Experts of a small language model: a softmax router.
Below are experts of layer 2 (counted from 0) of a mixture-of-experts language model. Rows are named router (the router's row for the expert), down (a neuron's output weights, with its number) and show model dimensions 192-255. Each number is 50 + 10 x the weight over its row's rms, rounded and kept within 0 to 99.
Before each expert's rows: a language model's description of what the expert responds to. This comes from a sample of Wikipedia text that the model never trained on.

# expert 28
What it handles: UTC in infobox time-zone lines, and nouns naming bodies after a place or adjective: House, Committee, Department, Census, Office.
router:43 49 51 51 48 51 60 30 68 52 50 43 54 60 51 37 40 59 61 45 59 41 68 58 64 44 37 55 43 49 59 46 53 54 57 62 39 42 31 42 55 62 55 59 60 58 64 41 48 46 68 56 61 46 77 44 43 53 33 40 40 52 52 37
down0:46 49 39 51 42 47 50 37 47 40 61 50 58 42 54 42 46 64 32 54 75 50 36 51 47 49 69 36 50 58 72 41 48 42 52 52 44 61 37 61 53 39 61 48 45 58 37 44 51 71 33 62 79 34 44 62 64 60 40 55 36 25 52 59
down1:49 46 37 55 64 43 45 51 39 59 56 51 53 51 57 48 50 52 62 58 66 42 57 52 39 43 41 42 56 56 63 42 51 47 36 43 53 72 63 58 39 54 45 57 58 32 57 46 64 63 56 45 43 47 33 37 46 54 58 51 37 63 39 64
down2:53 48 41 37 63 66 54 60 48 50 67 57 51 62 47 61 64 29 47 46 45 43 62 44 37 48 58 49 46 47 46 62 55 57 46 49 52 51 47 38 59 43 57 48 55 43 29 34 56 74 69 61 41 49 41 53 35 46 46 48 57 56 50 65
down3:48 51 54 47 30 49 67 31 40 51 43 56 45 47 90 53 46 42 46 58 59 46 58 73 37 34 42 54 57 49 64 59 67 38 48 58 44 52 58 48 37 55 59 49 53 51 53 55 46 75 44 67 61 61 51 41 42 53 55 53 42 22 64 66
down4:45 46 48 34 50 39 55 61 53 45 56 51 51 68 66 41 52 41 50 33 75 36 58 52 55 47 37 53 59 54 56 51 49 64 61 41 39 54 61 71 44 48 31 40 59 53 52 68 64 51 49 77 57 61 52 57 58 49 51 65 42 39 44 55

# expert 37
What it handles: Ref table headers, Review scores, is after a place name, and pieces of Thai, Hebrew or other non-Latin script.
router:63 56 64 39 48 51 44 23 56 18 60 53 43 49 47 53 45 60 49 33 52 55 47 46 40 58 61 31 55 64 52 51 55 40 36 60 66 60 54 47 46 60 58 59 67 54 40 56 48 60 42 59 45 53 33 62 49 63 49 75 42 50 51 72
down0:66 64 52 60 70 51 45 58 46 64 48 59 47 40 54 50 46 42 49 53 51 49 37 55 48 30 25 59 59 63 57 43 45 42 51 59 58 62 56 58 55 54 49 39 49 64 52 53 49 54 37 54 62 64 46 50 71 66 63 53 47 54 43 62
down1:52 47 51 60 37 43 31 42 48 54 53 49 53 53 52 54 54 29 48 53 51 58 66 48 59 61 51 43 37 67 62 35 44 42 35 47 72 59 39 68 45 48 46 59 59 55 57 74 45 46 45 63 67 60 40 56 59 37 60 46 56 52 53 54
down2:43 50 52 59 54 43 42 59 57 60 55 40 49 75 45 45 49 48 39 54 33 44 54 51 49 35 54 55 36 45 41 48 23 52 66 57 47 52 55 69 63 46 41 39 42 34 51 58 57 48 56 53 59 51 75 48 52 46 56 56 36 58 51 56
down3:51 48 64 52 58 62 48 61 47 62 58 55 52 54 45 65 47 31 36 44 58 44 54 63 38 55 49 45 64 40 59 39 59 48 63 55 32 37 55 41 49 50 38 39 43 56 53 56 33 84 43 63 50 55 52 59 48 35 40 46 49 60 43 63
down4:53 55 49 38 56 56 39 53 61 44 69 62 49 61 36 47 45 32 41 27 58 45 73 65 47 65 36 40 76 36 50 54 42 55 64 42 72 55 61 41 34 36 70 45 55 52 48 52 41 45 55 52 45 49 44 46 26 54 59 52 54 45 65 59

# expert 9
What it handles: Middle and final pieces of foreign or rare personal and place names, such as Eman-ue-le, Feather-ington, Idle-b, plus table pipes.
router:42 66 47 46 48 53 52 49 42 30 61 52 48 67 55 35 55 54 59 65 50 36 48 44 44 68 47 49 46 53 51 62 42 72 57 62 60 33 50 37 54 51 62 49 60 42 59 62 61 68 53 56 26 59 35 46 47 57 46 69 52 48 50 45
down0:49 50 57 52 43 58 62 60 50 41 51 47 42 48 64 40 44 62 27 46 63 38 45 51 41 46 42 58 46 46 54 56 42 47 66 54 66 33 43 47 60 58 55 45 48 57 51 54 56 47 49 57 58 48 46 46 40 45 65 56 61 59 49 51
down1:51 57 50 46 60 46 47 39 61 49 52 63 63 42 24 39 45 54 59 29 45 44 62 47 46 36 34 29 51 62 52 44 51 53 53 50 35 53 30 56 44 36 54 54 63 42 49 51 45 32 39 45 58 43 68 52 59 71 47 48 72 55 48 76
down2:53 39 47 50 53 31 56 37 64 51 36 67 61 60 55 44 50 41 59 46 39 60 51 64 63 54 55 66 49 41 53 49 44 59 52 61 55 53 49 58 67 54 60 57 56 46 57 46 40 31 39 41 38 58 61 45 48 86 56 51 56 49 50 59
down3:61 75 31 50 26 50 50 58 67 48 57 52 50 45 51 64 67 54 60 42 46 47 40 53 56 37 58 57 52 60 48 50 62 32 62 45 46 36 39 60 70 42 31 49 63 48 50 42 45 19 47 40 39 41 55 47 48 64 52 57 57 51 40 44
down4:62 42 64 54 37 42 52 55 65 45 65 43 55 66 50 49 73 44 69 42 41 47 57 48 69 53 46 53 44 66 53 49 45 56 47 52 56 31 45 50 72 45 55 59 50 59 59 57 61 49 45 61 31 43 63 57 49 43 52 61 47 41 43 44

# expert 40
What it handles: The word between after distinguished, relationship or built, and forms of be (being, been, was, were, become).
router:58 43 77 71 67 48 36 45 45 49 59 60 45 61 47 65 52 52 56 41 45 53 56 51 51 61 59 42 53 40 55 50 59 48 53 50 30 66 59 50 47 32 48 59 57 69 63 78 38 59 54 74 33 55 47 49 47 65 39 55 69 39 48 68
down0:55 38 51 31 54 39 52 40 39 36 39 47 31 68 52 45 34 44 56 63 31 57 40 41 32 37 48 50 52 37 50 60 45 44 60 48 58 54 56 50 40 51 30 46 57 46 56 50 40 43 69 55 73 44 48 48 28 63 50 38 59 41 35 56
down1:48 57 50 63 45 68 45 61 58 44 60 43 48 52 63 44 52 54 45 61 46 37 41 54 61 34 45 46 52 29 54 49 60 56 56 54 58 67 65 41 57 37 60 42 47 57 58 40 56 53 60 49 53 64 61 62 44 61 48 48 52 51 50 45
down2:47 40 47 62 59 58 47 41 42 40 29 46 67 52 43 53 52 47 34 45 35 58 65 43 55 56 36 59 67 68 30 60 54 35 49 53 54 49 42 54 47 51 40 61 51 46 39 59 43 53 43 58 55 49 64 44 45 42 30 53 52 60 49 46
down3:33 64 53 50 46 61 59 44 44 47 42 50 54 59 53 59 39 52 34 57 62 38 49 62 50 59 72 64 53 60 53 68 55 44 53 35 48 57 44 49 45 38 51 34 54 58 61 54 51 55 59 40 50 46 55 59 61 48 58 41 42 69 31 47
down4:41 46 47 49 32 42 54 53 43 38 49 44 45 18 44 44 40 41 52 49 32 43 63 38 42 54 29 29 58 48 64 55 62 28 60 54 61 32 47 46 32 45 52 49 52 62 67 54 41 51 52 49 44 58 28 52 45 69 37 48 38 54 53 52

# expert 48
What it handles: Standalone space token before a number, usually after a table pipe or In/These/a, as in In 2022, These 46 species.
router:43 45 42 62 38 62 52 40 39 46 34 42 34 42 43 51 23 46 56 53 45 54 61 69 34 58 44 56 46 29 47 61 54 48 46 38 35 31 38 42 38 58 58 35 48 56 52 59 35 72 49 49 64 28 68 44 51 55 42 59 38 46 46 38
down0:49 46 31 46 50 53 63 45 53 44 43 42 48 61 45 53 54 61 40 54 65 50 28 42 60 45 36 49 53 54 53 45 35 65 36 53 49 59 48 38 67 31 39 42 60 53 56 67 48 50 41 50 50 44 39 46 66 40 54 55 53 48 49 46
down1:44 56 48 35 33 38 32 51 61 61 54 56 63 59 47 49 50 64 27 45 59 42 30 45 53 39 69 37 65 56 52 58 49 52 68 71 54 57 45 25 47 45 59 54 45 64 44 42 45 57 54 46 55 60 42 45 54 59 39 60 49 38 64 62
down2:40 53 45 51 42 39 67 43 37 59 30 48 46 39 48 56 55 44 46 64 48 50 48 45 48 58 20 55 52 41 32 61 53 54 50 61 53 57 48 30 57 39 42 60 57 59 57 55 48 57 39 41 52 58 51 52 62 57 58 71 59 49 47 60
down3:38 49 43 46 55 36 52 53 66 54 33 46 42 69 52 55 45 50 41 57 40 64 42 49 49 55 60 39 57 72 59 41 30 63 49 67 49 44 58 40 60 22 61 42 49 50 34 58 54 34 49 51 51 47 48 42 50 49 59 56 46 41 39 49
down4:47 67 31 59 38 53 42 65 44 66 50 50 40 19 73 39 50 53 47 43 56 61 77 49 53 45 58 50 40 45 47 41 62 45 55 40 38 39 62 51 43 71 58 60 40 56 39 51 43 39 44 51 39 67 63 53 36 51 55 49 37 50 52 54

# expert 60
What it handles: Head nouns for offices and bodies after a qualifier, such as student council president, European Union, Committee, Governor, Association.
router:42 54 25 56 62 62 54 47 60 49 54 49 47 47 50 28 34 38 60 62 65 51 39 56 58 44 30 59 53 53 70 36 38 53 44 47 66 32 57 48 54 59 41 48 40 46 54 42 53 52 43 39 31 69 58 67 67 49 52 38 32 53 34 40
down0:52 56 51 63 63 69 39 29 59 56 55 52 70 56 59 55 49 64 31 42 45 58 63 52 45 43 44 62 36 55 59 62 18 52 43 62 58 70 41 31 45 42 53 58 39 51 50 59 58 61 58 44 42 45 48 50 47 47 54 44 33 43 39 54
down1:55 64 50 54 55 53 29 45 54 41 67 45 75 48 48 69 63 56 56 46 39 38 47 41 49 48 51 57 46 51 63 54 48 53 52 49 63 31 23 43 64 46 43 66 51 51 62 48 59 51 38 45 37 45 55 53 33 57 34 40 39 51 58 37
down2:55 75 54 54 46 44 46 60 58 56 58 54 36 57 54 49 57 74 54 35 56 40 41 51 69 53 52 44 51 55 40 54 50 40 34 51 53 65 42 59 66 36 46 51 56 52 62 52 67 49 41 54 30 48 70 50 43 44 57 56 55 49 55 42
down3:50 42 54 54 44 46 57 62 53 44 41 33 63 51 61 43 38 48 44 46 38 61 55 52 31 46 55 33 53 28 35 63 40 54 40 55 38 38 38 35 60 57 40 55 41 50 49 48 36 34 29 44 48 56 56 42 50 51 45 52 32 65 49 60
down4:38 39 66 53 42 64 49 60 43 56 54 58 62 37 54 43 56 71 59 43 45 65 44 57 48 40 53 41 43 39 47 55 47 44 42 52 56 51 54 52 39 38 55 54 42 49 83 68 73 40 46 53 62 41 55 45 59 61 68 37 38 47 50 59

# expert 42
What it handles: Adjectives and modifiers before nouns in expository text, such as political, local, military, legal, constitutional, collective, public.
router:63 46 43 40 58 69 61 60 48 46 37 57 47 49 57 32 41 50 55 55 45 38 58 51 33 48 50 54 50 30 50 55 40 43 52 49 36 35 60 47 67 65 56 52 48 61 51 45 57 41 37 55 53 39 62 48 60 62 57 43 49 53 47 47
down0:50 48 33 70 36 45 43 39 68 43 57 43 46 52 51 47 59 59 30 37 56 35 39 52 48 38 64 61 57 36 43 63 32 60 36 47 44 68 45 55 57 42 68 42 68 49 27 43 57 37 55 46 59 47 60 48 59 43 57 58 42 56 47 52
down1:60 53 61 43 37 48 76 52 39 53 45 48 51 48 41 50 57 51 64 51 58 64 55 74 49 42 44 51 46 28 69 56 45 53 53 48 38 50 51 51 49 42 48 55 43 35 46 56 51 53 45 48 44 60 40 64 54 37 34 52 42 37 50 63
down2:54 35 52 28 40 52 53 53 56 43 30 63 56 58 50 46 41 52 43 64 54 35 42 44 52 39 46 62 64 41 67 40 61 58 52 53 61 41 52 45 69 59 60 35 51 58 55 41 34 27 43 71 42 61 45 61 42 54 49 56 59 60 47 44
down3:55 57 39 58 45 41 40 46 64 59 39 46 62 38 34 61 57 37 69 39 46 55 70 58 26 44 28 41 63 59 43 47 53 53 57 36 52 29 50 64 52 55 44 53 46 52 47 38 52 40 50 47 43 75 48 53 44 56 54 29 53 42 69 57
down4:60 56 54 56 37 41 49 33 54 46 55 23 49 39 42 51 55 53 45 50 60 51 41 50 53 65 64 55 43 48 47 32 52 51 48 53 75 43 35 51 30 64 40 62 70 57 36 42 59 65 49 35 41 33 44 55 61 46 54 50 33 47 47 56

# expert 22
What it handles: Middle or end syllables of non-English names and places, such as -al, -an, -rian, -on (Yalta, Kazan, Syrian), plus digits inside numbers.
router:35 53 41 35 48 41 44 59 61 48 55 50 35 60 60 46 62 39 40 45 62 49 37 26 43 42 53 59 58 57 46 41 51 75 58 40 80 49 51 37 59 65 47 18 54 33 57 52 52 43 62 59 47 32 38 41 48 44 37 40 42 52 63 54
down0:52 42 39 58 53 62 56 71 25 65 47 44 40 38 58 48 49 32 39 48 49 34 31 68 57 52 52 52 50 53 50 88 41 40 36 68 52 60 50 40 48 62 45 57 57 36 52 56 65 41 49 43 53 48 61 40 42 60 39 61 45 47 45 53
down1:35 72 46 59 43 53 44 34 57 35 62 44 58 29 40 53 33 57 39 57 56 55 51 53 30 42 55 41 54 64 49 44 53 53 46 38 54 50 44 34 48 60 36 86 63 38 32 39 60 49 57 41 43 48 55 41 59 43 50 57 45 46 53 58
down2:31 35 60 50 47 49 47 70 47 43 37 36 50 48 46 58 81 61 34 37 59 48 54 34 43 52 62 55 49 57 52 59 57 56 48 51 53 41 36 48 28 50 49 46 56 47 35 54 49 64 63 45 51 25 58 55 55 31 53 58 41 54 44 63
down3:56 73 36 53 52 41 78 67 50 59 53 59 54 72 62 57 36 58 40 55 54 57 34 37 63 44 54 44 61 53 43 66 64 41 45 46 56 31 44 45 61 51 48 55 44 29 65 52 61 40 41 55 50 57 52 38 48 56 32 70 59 58 38 31
down4:39 44 38 55 51 23 57 43 39 57 29 68 48 49 50 51 43 46 40 51 52 42 67 67 56 65 57 59 47 49 47 49 50 41 43 55 44 57 44 52 52 28 53 57 37 50 48 55 38 43 41 60 42 50 51 50 51 60 47 42 61 47 50 37

# expert 49
What it handles: Bare space and digit 1 before numbers in measurements, dates and tables, plus word starts like sm, dem, and Based on.
router:42 41 38 60 50 54 58 49 32 58 49 58 52 33 63 46 26 49 39 61 39 62 54 57 51 52 48 46 64 42 45 53 54 41 34 53 48 54 53 41 40 49 50 33 40 42 51 62 20 40 33 40 65 32 55 43 33 56 35 35 36 48 64 28
down0:41 38 53 46 29 43 51 59 47 48 44 35 61 64 57 42 55 49 38 54 47 50 49 46 49 65 53 64 49 55 48 40 43 46 72 48 34 47 68 40 56 43 43 55 51 62 60 55 53 39 48 35 47 53 44 46 61 50 60 59 48 46 46 39
down1:58 50 74 51 61 54 44 46 58 24 29 38 57 40 46 56 48 56 56 51 37 52 59 48 52 45 43 42 50 37 42 57 47 35 37 52 56 60 52 77 67 32 49 63 60 57 50 54 37 50 34 76 71 50 35 58 42 56 46 55 37 48 38 40
down2:41 63 48 52 39 40 66 57 41 51 55 50 65 53 64 60 59 42 43 44 61 46 57 50 39 62 47 45 53 60 56 48 60 35 39 48 38 67 50 54 42 57 42 57 61 31 60 41 70 49 69 57 36 53 53 51 40 51 42 44 46 63 48 44
down3:52 40 73 35 52 37 44 67 51 57 56 61 39 48 67 40 48 52 51 40 41 35 37 40 28 46 48 50 37 41 54 48 48 44 50 56 63 69 64 38 58 43 35 63 37 49 46 44 63 63 59 47 50 37 59 51 57 44 52 51 61 59 66 64
down4:43 58 36 53 55 63 35 42 61 59 60 59 44 73 29 62 41 47 49 48 47 59 61 48 60 53 56 65 36 64 52 49 39 53 56 70 45 46 49 65 50 51 42 43 50 39 58 58 60 72 38 31 53 51 33 55 66 51 42 43 52 48 45 45

# expert 5
What it handles: Abstract or kinship nouns after the, his or 's, usually followed by of, such as death, end, father, capital.
router:45 55 43 59 40 67 59 58 43 50 36 42 58 62 58 30 41 58 39 51 38 42 47 54 67 39 49 50 39 41 40 70 36 57 28 66 51 44 48 42 48 64 62 45 65 57 45 36 41 48 51 32 41 49 57 37 55 55 58 43 52 59 33 48
down0:36 68 41 55 45 63 46 43 62 59 63 41 49 42 61 49 55 54 44 45 45 53 60 45 49 51 57 55 58 66 58 63 40 43 36 55 47 34 57 58 53 43 37 47 47 51 66 50 57 46 64 37 45 57 29 50 75 54 44 40 44 44 42 47
down1:48 73 54 46 71 49 61 40 36 56 47 57 40 38 58 60 30 53 65 55 55 42 52 44 34 49 46 43 39 38 57 22 56 49 43 56 51 53 41 54 29 53 64 49 41 38 37 34 32 63 51 44 50 52 44 48 54 43 40 59 63 55 44 49
down2:58 78 51 45 50 65 56 45 55 52 62 50 52 59 51 36 43 45 41 48 34 51 60 53 46 33 40 71 38 52 42 47 44 49 42 64 66 55 47 59 45 55 50 38 52 64 60 70 61 67 51 38 34 53 40 46 45 40 46 39 44 46 32 65
down3:59 54 52 42 57 73 50 53 57 75 62 49 47 45 43 58 62 23 53 55 65 62 56 71 54 57 60 54 43 56 26 54 31 48 62 49 55 46 58 59 55 51 42 44 37 47 49 57 50 42 32 45 51 60 45 34 50 44 37 35 62 64 54 60
down4:48 53 33 58 49 60 44 49 70 59 63 35 38 42 52 55 49 54 40 64 62 58 61 50 42 62 44 52 34 67 50 57 53 51 45 48 42 44 49 50 55 47 42 49 53 44 44 59 54 45 53 45 58 48 45 39 48 56 58 40 42 75 65 58

# expert 4
What it handles: Words on making or founding things, mostly after the, was or a: built, completed, original, new, final, established, founded.
router:59 55 59 41 41 55 61 63 42 37 48 41 60 55 71 40 42 46 38 38 46 50 38 32 63 26 63 51 61 40 59 58 52 54 62 32 54 62 38 59 58 59 59 31 48 47 58 42 63 55 43 49 48 17 54 35 38 69 48 60 59 43 61 41
down0:69 60 46 39 31 56 52 56 35 55 42 70 57 34 52 33 50 42 68 55 56 36 35 44 58 27 42 68 50 42 57 52 60 55 56 62 48 29 49 62 53 51 50 43 61 42 38 52 63 63 52 55 52 54 60 54 44 62 61 61 47 49 56 52
down1:43 37 56 57 49 61 51 54 39 33 35 54 57 53 41 57 44 57 43 62 36 47 38 53 48 59 61 36 58 60 56 24 48 66 61 53 60 60 44 53 54 53 58 62 40 49 65 33 43 52 29 69 47 48 29 36 56 65 28 50 39 58 52 48
down2:33 52 64 51 61 57 47 45 39 50 48 52 45 42 57 54 60 47 64 52 47 60 61 66 47 69 54 36 45 60 51 49 38 56 54 38 40 61 41 37 41 41 30 50 73 49 51 43 47 47 67 42 36 51 39 49 23 56 34 51 41 34 48 68
down3:34 50 56 52 57 46 54 49 41 71 38 56 73 49 52 32 52 55 52 50 55 59 38 51 60 61 59 43 45 42 52 60 44 47 54 58 55 52 53 65 43 69 50 39 43 53 66 65 51 38 44 37 50 52 73 50 51 43 49 39 44 64 51 55
down4:60 52 48 49 47 55 53 49 51 40 46 51 35 56 38 55 41 40 46 65 57 60 55 52 42 49 40 53 67 36 50 51 54 57 45 53 66 45 49 53 57 57 67 49 45 48 48 67 49 42 50 45 53 50 34 45 35 44 61 48 40 50 35 41

# expert 30
What it handles: Ordinals and superlatives after the/his/its, such as first tour, second, most, best, debut; also list commas and semicolons.
router:69 71 43 55 54 58 62 26 38 48 49 61 61 51 40 38 46 54 68 46 45 54 50 48 40 61 48 39 58 60 51 50 29 75 43 71 53 42 58 62 47 38 46 58 49 51 59 47 31 17 48 47 48 67 63 49 53 57 41 54 59 75 35 45
down0:49 51 61 50 48 54 33 39 59 70 42 41 43 52 47 47 58 55 54 52 51 32 52 62 50 51 40 35 32 69 49 41 44 43 43 43 49 42 51 56 59 50 46 58 49 56 49 55 55 71 59 40 27 61 55 51 47 49 41 61 59 36 65 54
down1:69 46 36 47 42 54 36 55 41 42 65 38 59 36 37 58 47 49 36 44 44 35 59 56 49 50 63 51 43 53 48 61 47 57 40 50 55 19 64 46 61 49 64 56 53 42 65 55 45 42 37 49 53 53 55 73 56 58 33 49 58 44 52 56
down2:64 36 55 51 38 57 53 58 38 53 76 50 21 48 54 46 50 39 61 69 46 32 51 47 52 44 68 39 58 53 60 44 40 43 47 38 48 65 56 54 64 45 43 42 71 51 34 47 39 52 54 41 54 53 53 56 42 58 47 48 48 52 44 56
down3:50 70 24 61 38 57 43 50 58 46 66 56 43 40 41 62 49 51 48 48 30 56 52 47 65 46 69 53 62 68 50 41 47 33 52 56 55 64 45 47 61 57 48 48 66 54 52 47 43 65 47 64 32 52 56 53 45 22 47 56 44 51 41 50
down4:38 49 47 46 64 45 48 37 38 69 62 54 59 45 68 39 48 32 64 56 56 46 52 51 46 52 48 39 50 47 42 31 38 55 61 41 34 39 66 64 30 50 64 41 55 47 33 42 41 65 51 57 48 39 63 59 51 44 52 59 42 38 51 50

# expert 33
What it handles: Commas, mostly after place names such as California, County, City before United States, and in credit lists and citations.
router:50 51 30 46 53 42 43 36 48 55 57 37 40 40 36 55 56 35 66 50 51 44 58 64 42 57 33 44 50 77 44 40 50 69 46 55 42 69 54 39 36 38 49 51 54 54 51 48 44 41 56 50 64 52 60 46 50 47 34 54 52 52 42 59
down0:56 47 61 55 53 59 61 53 54 49 55 69 37 37 70 43 61 50 61 59 54 52 44 45 38 46 64 51 51 58 49 57 54 50 46 32 49 51 60 52 57 64 54 40 31 59 36 57 45 39 58 22 42 34 54 43 60 51 51 61 56 48 56 57
down1:47 46 54 57 59 47 40 45 59 46 62 46 53 49 52 33 39 52 46 29 56 59 67 39 66 60 55 49 53 54 38 51 55 42 40 49 60 44 48 54 46 34 45 60 47 53 27 45 53 38 53 56 67 60 38 54 49 37 43 54 56 58 72 37
down2:59 61 63 46 50 50 31 43 62 43 58 50 60 39 49 38 48 52 44 27 50 57 63 42 64 37 45 60 53 44 55 55 55 44 40 50 60 45 56 41 49 51 60 61 54 55 48 65 52 42 59 60 66 55 49 48 44 31 55 49 66 52 64 32
down3:69 52 54 43 48 40 56 54 41 52 40 47 42 58 45 56 50 67 41 50 38 31 26 29 50 54 61 64 50 68 57 47 61 71 33 55 60 60 41 42 48 59 52 42 55 46 53 51 55 55 44 62 44 41 41 41 60 52 44 58 58 49 38 38
down4:51 35 40 46 52 44 40 47 47 45 44 39 51 53 49 42 45 56 60 47 49 46 22 44 34 43 53 57 42 38 66 43 50 69 65 49 58 49 41 54 42 44 70 49 51 58 76 49 55 66 38 45 42 47 55 46 45 45 52 55 35 48 52 36

# expert 39
What it handles: The word be after to or modals (used to be, may be), other forms of be such as been, was, am.
router:61 39 41 39 47 42 47 24 54 49 36 43 35 25 39 45 58 44 73 35 40 49 57 37 44 59 45 56 64 52 63 54 30 42 57 46 42 51 38 61 77 55 50 59 60 45 50 70 45 41 66 57 60 51 58 42 62 52 45 65 60 45 53 54
down0:35 46 45 44 50 49 46 44 58 59 28 58 41 27 58 52 45 35 43 38 44 43 45 45 39 50 74 60 36 44 72 61 54 54 58 50 30 38 47 41 66 53 37 43 44 40 57 34 62 50 51 59 42 58 41 58 43 35 54 46 55 44 65 47
down1:61 48 50 52 59 45 29 65 57 32 58 68 48 50 41 47 39 48 66 41 56 57 54 46 32 51 82 60 50 54 49 45 43 41 64 56 43 47 47 41 48 56 44 57 57 49 55 38 47 49 30 46 61 59 56 49 50 45 61 44 53 27 75 71
down2:41 54 53 46 52 58 44 51 49 31 56 52 30 50 61 59 55 51 77 46 53 34 62 47 42 47 47 61 55 61 67 46 33 42 67 47 71 43 43 47 52 54 50 52 44 58 63 50 54 64 51 45 64 48 30 72 48 37 37 54 49 25 54 70
down3:47 38 52 63 41 58 49 52 34 35 38 48 47 55 44 52 50 70 40 67 54 41 50 49 53 34 39 67 38 64 56 46 48 30 54 51 44 52 57 56 43 39 66 48 63 70 63 38 50 65 65 59 49 39 59 59 58 66 40 57 41 56 48 61
down4:66 49 40 47 39 45 42 32 47 47 56 62 52 56 35 52 51 34 54 48 59 51 46 49 42 31 68 46 50 61 58 45 47 30 53 49 39 55 28 35 52 57 60 64 40 30 48 46 40 41 53 39 45 46 49 49 44 41 42 45 25 62 37 47

# expert 11
What it handles: Symbols and first digits opening table cells after a pipe or space, such as x-, dashes, apostrophes in Rock 'n' Roll, daggers.
router:45 48 70 53 44 45 40 45 46 54 49 28 34 56 36 43 63 65 47 59 39 53 62 40 50 52 39 57 53 52 30 52 64 62 45 59 57 60 56 70 27 37 67 39 49 40 50 54 57 36 45 65 61 40 52 43 41 64 56 70 37 66 60 53
down0:56 51 65 51 48 51 55 51 34 66 62 51 46 38 72 51 50 46 78 70 47 72 63 74 64 46 44 55 41 44 44 52 61 54 64 43 47 49 54 69 42 52 51 52 51 42 34 47 46 34 66 48 50 47 42 48 47 52 42 43 41 53 42 50
down1:44 44 33 56 64 71 43 50 45 32 45 53 44 60 46 50 43 51 61 50 29 45 44 61 54 58 60 45 35 56 55 38 38 54 41 64 60 52 51 51 47 49 61 29 69 47 39 51 44 55 59 44 62 65 62 64 54 40 46 50 38 33 38 35
down2:54 41 39 40 48 56 38 58 44 41 57 59 59 54 55 40 32 47 50 69 47 42 53 61 54 63 44 42 54 18 41 55 57 71 42 65 64 50 54 63 64 50 50 43 75 58 65 56 38 72 44 58 48 56 53 57 47 45 35 42 49 45 50 46
down3:52 54 33 52 57 30 44 50 68 49 82 48 45 65 61 58 55 37 52 60 54 46 50 71 73 43 52 43 55 32 42 52 43 67 42 39 46 53 64 31 62 32 56 52 69 44 56 52 34 52 51 41 46 59 56 50 45 41 49 58 50 42 49 44
down4:71 47 48 36 49 48 53 47 51 53 36 46 45 39 43 46 42 53 58 49 61 64 55 46 46 56 46 37 60 46 53 59 64 46 52 59 47 56 54 56 54 65 45 68 38 54 71 49 43 81 59 49 54 36 29 28 63 64 53 36 59 45 62 48

# expert 3
What it handles: Modal and auxiliary verbs after a subject, mostly may, can, could, would, must, has, plus spaces and digits in sports stat tables.
router:53 55 66 62 32 67 44 58 53 40 69 54 55 34 48 57 43 58 49 46 56 39 60 48 55 57 55 42 58 46 34 56 55 40 39 36 46 59 34 52 44 61 59 53 58 35 59 58 26 34 51 53 26 58 46 51 47 25 54 44 51 52 54 68
down0:24 82 65 38 56 50 51 54 54 53 51 41 52 42 47 36 58 56 54 67 46 72 35 46 32 47 32 45 77 52 50 42 51 57 61 28 50 50 58 62 49 44 46 47 56 64 58 63 67 47 48 48 47 56 43 51 50 50 51 47 38 50 72 61
down1:42 50 50 60 51 68 51 35 56 40 47 37 49 69 60 50 42 40 44 40 31 58 53 40 27 57 54 43 38 45 52 52 60 47 46 47 32 45 55 61 46 47 57 40 47 39 58 58 42 36 48 66 40 56 56 52 61 58 41 56 29 46 40 61
down2:41 47 50 66 40 52 57 64 61 35 60 60 36 63 58 52 58 50 49 61 41 30 50 37 58 58 38 57 56 15 50 49 41 48 56 32 61 54 51 64 43 37 35 38 57 56 48 31 65 40 57 58 60 44 51 46 50 58 46 47 47 40 56 50
down3:44 47 49 53 66 44 51 46 58 48 46 43 49 67 25 44 59 34 55 54 57 53 60 53 52 38 68 66 56 59 64 38 57 53 49 52 52 33 36 46 54 41 50 44 61 36 53 41 45 42 38 47 54 47 50 48 32 46 54 41 55 33 40 42
down4:42 44 52 41 48 56 58 56 60 56 47 44 42 42 48 33 39 60 50 61 52 49 66 53 52 36 57 55 34 72 44 44 58 35 30 63 48 63 56 54 59 68 71 47 51 59 45 61 42 55 32 54 56 48 46 50 43 44 55 41 50 41 65 61

# expert 8
What it handles: Nearly all comma tokens, including the comma in dates and thousands, as in May 3, 2023 or 4,010, and in running prose.
router:70 56 38 31 39 45 63 50 42 56 24 40 37 49 46 58 64 49 56 62 41 49 53 54 29 61 37 43 56 57 29 50 48 59 37 57 60 46 66 73 65 58 48 62 49 52 61 64 59 40 34 51 52 49 41 57 57 61 72 53 60 57 36 64
down0:37 58 47 56 34 62 30 42 50 32 55 29 56 59 55 57 41 55 56 43 54 58 59 48 48 59 53 53 53 55 37 42 29 49 58 40 67 45 49 47 65 63 48 60 60 46 45 52 36 44 47 38 28 44 49 54 43 70 47 41 42 65 53 38
down1:46 49 56 48 53 48 59 57 56 37 43 55 41 36 61 51 28 63 50 39 53 56 54 62 42 47 69 56 47 50 57 52 56 67 35 47 46 45 56 47 55 48 61 31 47 38 48 44 40 62 49 40 61 49 61 42 48 45 55 68 38 53 53 42
down2:47 65 30 62 32 53 32 58 54 45 47 43 56 52 47 47 36 53 50 53 45 51 16 50 35 46 52 46 66 44 58 42 54 49 57 53 57 52 53 52 49 60 63 49 41 54 59 65 57 52 44 53 47 59 71 46 35 38 54 51 53 52 43 64
down3:49 48 63 36 52 45 66 50 44 48 58 57 46 51 44 59 69 58 51 47 52 50 85 53 54 45 44 59 42 54 43 54 41 42 51 54 52 43 45 46 55 39 45 49 65 56 50 34 46 52 48 47 45 47 47 75 54 52 46 50 46 43 60 32
down4:71 59 79 44 41 46 42 48 47 60 48 49 53 55 48 47 58 48 57 33 39 39 69 57 62 59 54 56 49 57 47 47 40 53 49 49 51 34 56 39 57 53 38 63 49 56 54 48 51 35 37 50 51 47 56 50 50 43 55 39 81 45 45 47